Experts of a small language model.
Size: 11 layers, width 192, vocabulary 32000, 36.6M parameters.
Experts: 40 experts in each of 10 layers, 3 picks a token.
Training: 239M tokens, 7303 steps.
Below are experts of layer 5 (counted from 0) of a mixture-of-experts language model. Rows are named down (a neuron's output weights, with its number) and show model dimensions 0-191. Each number is 200 + 30 x the weight over its row's rms, rounded and kept within 0 to 999.
Before each expert's rows: a language model's description of what the expert responds to. This comes from a sample of Wikipedia text that the model never trained on.

# expert 15
Infobox punctuation, coordinates. Colons, commas, newlines and dashes in list-style infoboxes, especially coordinates lines, Coordinates, degree and minute marks, taxonomy and address fields.
down0,209,240,203,209,197,200,187,255,224,172,230,240,214,183,222,249,199,164,135,208,255,239,184,171,226,201,225,257,228,236,183,159,220,205,216,203,213,231,201,181,204,182,247,148,260,225,242,137,203,215,171,173,199,269,181,221,208,169,173,167,229,216,201,216,159,267,203,169,208,168,216,152,205,216,224,196,186,211,208,165,170,248,199,180,195,186,218,131,197,206,175,220,189,241,181,210,248,205,141,158,177,211,169,150,186,245,158,213,252,190,195,205,193,205,236,188,205,168,210,167,194,186,144,225,216,207,230,218,251,234,216,191,222,173,253,219,225,235,238,155,180,229,215,173,231,222,207,161,160,196,207,220,221,209,173,228,212,231,182,153,210,239,197,207,133,242,235,208,171,217,221,175,162,193,211,157,201,126,215,206,211,186,168,219,139,143,157,202,206,218,188,210

# expert 10
List and table markers. Line-start list dashes, newlines before headings, slashes between paired names or coordinates, and opening parentheses in infobox and list text.
down0,224,168,207,215,239,223,249,223,259,170,209,180,209,184,183,190,173,151,218,169,183,198,232,234,221,160,179,171,212,188,201,234,198,233,235,232,145,154,233,155,251,195,216,146,243,242,145,193,208,197,225,224,198,198,167,233,201,195,196,160,181,220,157,159,221,252,189,195,242,222,224,207,185,209,202,161,253,189,145,148,184,244,219,154,184,188,203,216,126,193,171,222,219,164,158,210,222,241,247,182,237,195,207,207,194,201,200,279,196,126,189,158,203,248,208,180,207,198,216,203,204,177,256,185,182,171,138,184,142,158,218,171,172,168,227,183,236,157,188,220,246,197,175,243,250,182,180,162,215,189,191,219,204,217,185,156,180,193,231,206,230,213,189,192,225,211,211,167,209,178,254,259,216,211,153,191,237,177,235,213,207,200,182,185,233,178,206,206,243,198,199,260

# expert 30
Foreign name syllables. Middle syllables of non-English personal and place names, often Slavic, Italian or Asian, in sports tables and lists, such as -to-, -eva, Ko-.
down0,157,221,208,183,178,211,222,227,161,213,162,220,186,237,160,174,217,151,162,248,171,177,203,256,196,201,227,194,180,177,181,184,214,186,209,178,189,206,210,181,185,199,218,214,257,175,213,157,218,216,170,193,211,199,204,210,219,185,206,194,196,224,223,254,239,234,250,126,159,201,256,150,196,160,240,172,170,242,158,228,231,204,231,196,189,162,200,220,203,162,179,219,245,195,204,217,177,193,198,213,209,197,244,181,129,232,198,194,163,269,195,181,186,190,172,160,244,210,184,168,223,197,232,218,224,181,237,161,160,169,204,201,200,234,185,174,157,220,273,186,163,164,196,208,169,250,207,185,182,226,229,127,206,162,190,220,245,263,251,182,158,208,243,128,203,240,172,197,215,229,192,274,220,173,160,209,209,163,239,248,240,171,203,176,175,197,174,218,229,199,231,180

# expert 38
Sentence ends, time prepositions. Sentence-final periods, and in, during, until introducing dates or places after verbs like published, released or born.
down2,244,177,204,319,145,245,188,189,203,216,190,218,238,211,177,264,201,239,178,198,233,202,214,194,222,163,210,275,181,163,209,204,237,219,164,208,186,183,152,154,196,204,169,195,211,173,220,159,197,190,200,184,185,236,293,169,166,190,166,217,205,205,249,215,139,198,145,208,178,183,215,229,228,240,216,200,159,221,152,213,271,251,202,176,210,206,241,197,172,243,189,203,228,215,213,214,227,145,166,194,190,202,184,240,239,223,194,202,223,245,240,193,221,195,223,217,267,204,220,222,186,166,199,120,168,174,190,207,223,207,191,195,185,238,197,171,228,154,230,184,179,195,183,180,179,155,194,143,207,203,202,200,222,216,210,209,201,174,201,219,152,209,178,195,162,229,169,244,214,169,173,162,237,222,147,187,220,195,196,190,176,192,179,210,219,226,153,162,234,189,182,153

# expert 14
Common noun pieces. Word endings and abstract or technical nouns and adjectives in running text, such as control, power, health, -ator, -ed, -ar.
down2,231,158,211,205,236,251,215,176,222,185,186,206,217,198,165,179,231,163,191,205,187,145,249,253,138,162,213,205,210,176,198,169,179,228,187,212,181,141,201,177,230,199,194,213,229,197,201,184,209,204,248,203,161,185,227,210,155,218,179,158,200,163,243,185,207,172,233,214,204,216,198,255,216,165,268,191,168,207,189,181,146,212,175,204,232,213,210,230,185,247,183,182,160,149,201,178,217,197,163,192,125,164,233,151,209,209,204,249,208,172,176,207,181,209,205,188,175,247,236,198,237,223,193,204,212,202,194,165,202,136,191,181,222,198,136,117,235,216,221,216,172,202,176,276,257,197,150,190,180,221,222,208,217,233,177,233,263,184,189,239,199,206,230,166,212,214,207,190,198,197,194,233,258,226,262,253,167,162,208,210,244,158,218,179,197,256,207,159,221,251,199,165

# expert 32
Infobox field labels. Field names opening infobox or taxobox lines before a colon, such as Born, Website, Coordinates, Occupation, Phylum, plus table divider rows.
down0,176,267,218,196,160,229,232,214,215,197,140,165,178,190,209,176,201,217,192,221,228,228,167,166,248,153,168,193,267,204,223,237,196,184,179,163,192,244,170,221,211,244,147,196,130,202,190,187,209,186,159,201,157,218,206,217,211,219,154,221,205,158,210,198,203,194,154,197,208,170,164,214,224,229,184,256,230,183,184,174,205,282,199,181,197,235,164,203,179,187,205,208,236,221,134,251,179,178,214,194,153,235,172,253,198,204,201,222,253,177,198,188,207,208,186,168,161,206,201,223,153,158,187,164,230,192,215,206,196,239,257,163,201,218,214,148,188,195,176,223,230,252,181,244,221,165,264,194,222,204,171,197,209,194,172,174,175,165,231,148,228,190,201,109,194,192,211,276,203,202,198,242,198,248,189,205,176,220,224,189,221,209,245,254,139,207,192,224,161,208,210,205

# expert 3
Personal name tokens. Given names and surname pieces of people, such as John, William, George, or word-inside pieces like McC-ona, Gill-is.
down0,166,161,210,210,271,243,193,163,208,222,190,237,165,174,216,226,200,182,164,216,156,161,172,186,216,203,174,182,202,205,153,168,197,203,190,154,244,192,184,157,161,240,217,208,169,162,191,175,186,177,202,254,230,195,220,195,194,266,209,204,190,201,165,230,253,190,176,238,194,187,201,202,218,172,218,168,201,192,205,251,245,184,195,205,253,192,202,189,167,116,213,199,226,200,158,172,210,160,179,212,207,180,175,277,211,239,221,178,190,245,187,202,208,198,159,200,179,236,250,183,142,122,207,197,223,210,185,203,161,206,229,253,257,191,181,201,195,177,237,200,175,194,222,141,193,129,260,189,180,137,211,184,217,185,189,235,217,191,206,189,187,216,253,219,189,227,179,182,220,196,190,237,250,202,216,267,191,191,180,178,245,174,237,225,271,183,201,163,240,257,201,228

# expert 35
Mid-word letter pieces. Short letter pieces inside longer words after prefixes like de, con, re, such as self-de-t-ermination, con-t-ent, unpa-id.
down0,208,247,148,192,222,225,189,198,163,263,218,250,202,255,158,215,200,203,209,180,183,181,213,177,190,212,232,169,202,200,218,147,175,169,168,205,149,182,158,208,195,198,253,213,141,175,199,190,223,210,204,181,228,217,158,237,225,174,227,209,202,175,223,224,283,220,161,246,203,222,213,212,188,223,216,214,255,206,212,196,226,151,259,139,168,221,218,266,257,169,265,151,208,202,201,207,199,185,210,239,240,226,144,223,223,203,182,166,221,213,218,161,257,139,193,208,242,192,221,217,148,194,180,237,142,127,176,169,205,210,135,190,207,202,186,205,208,174,196,162,240,164,229,186,174,219,206,183,154,192,170,190,191,169,246,160,207,261,197,179,203,205,208,178,190,202,176,212,206,244,235,197,152,226,220,213,162,229,156,194,220,177,160,165,201,217,177,166,216,192,209,210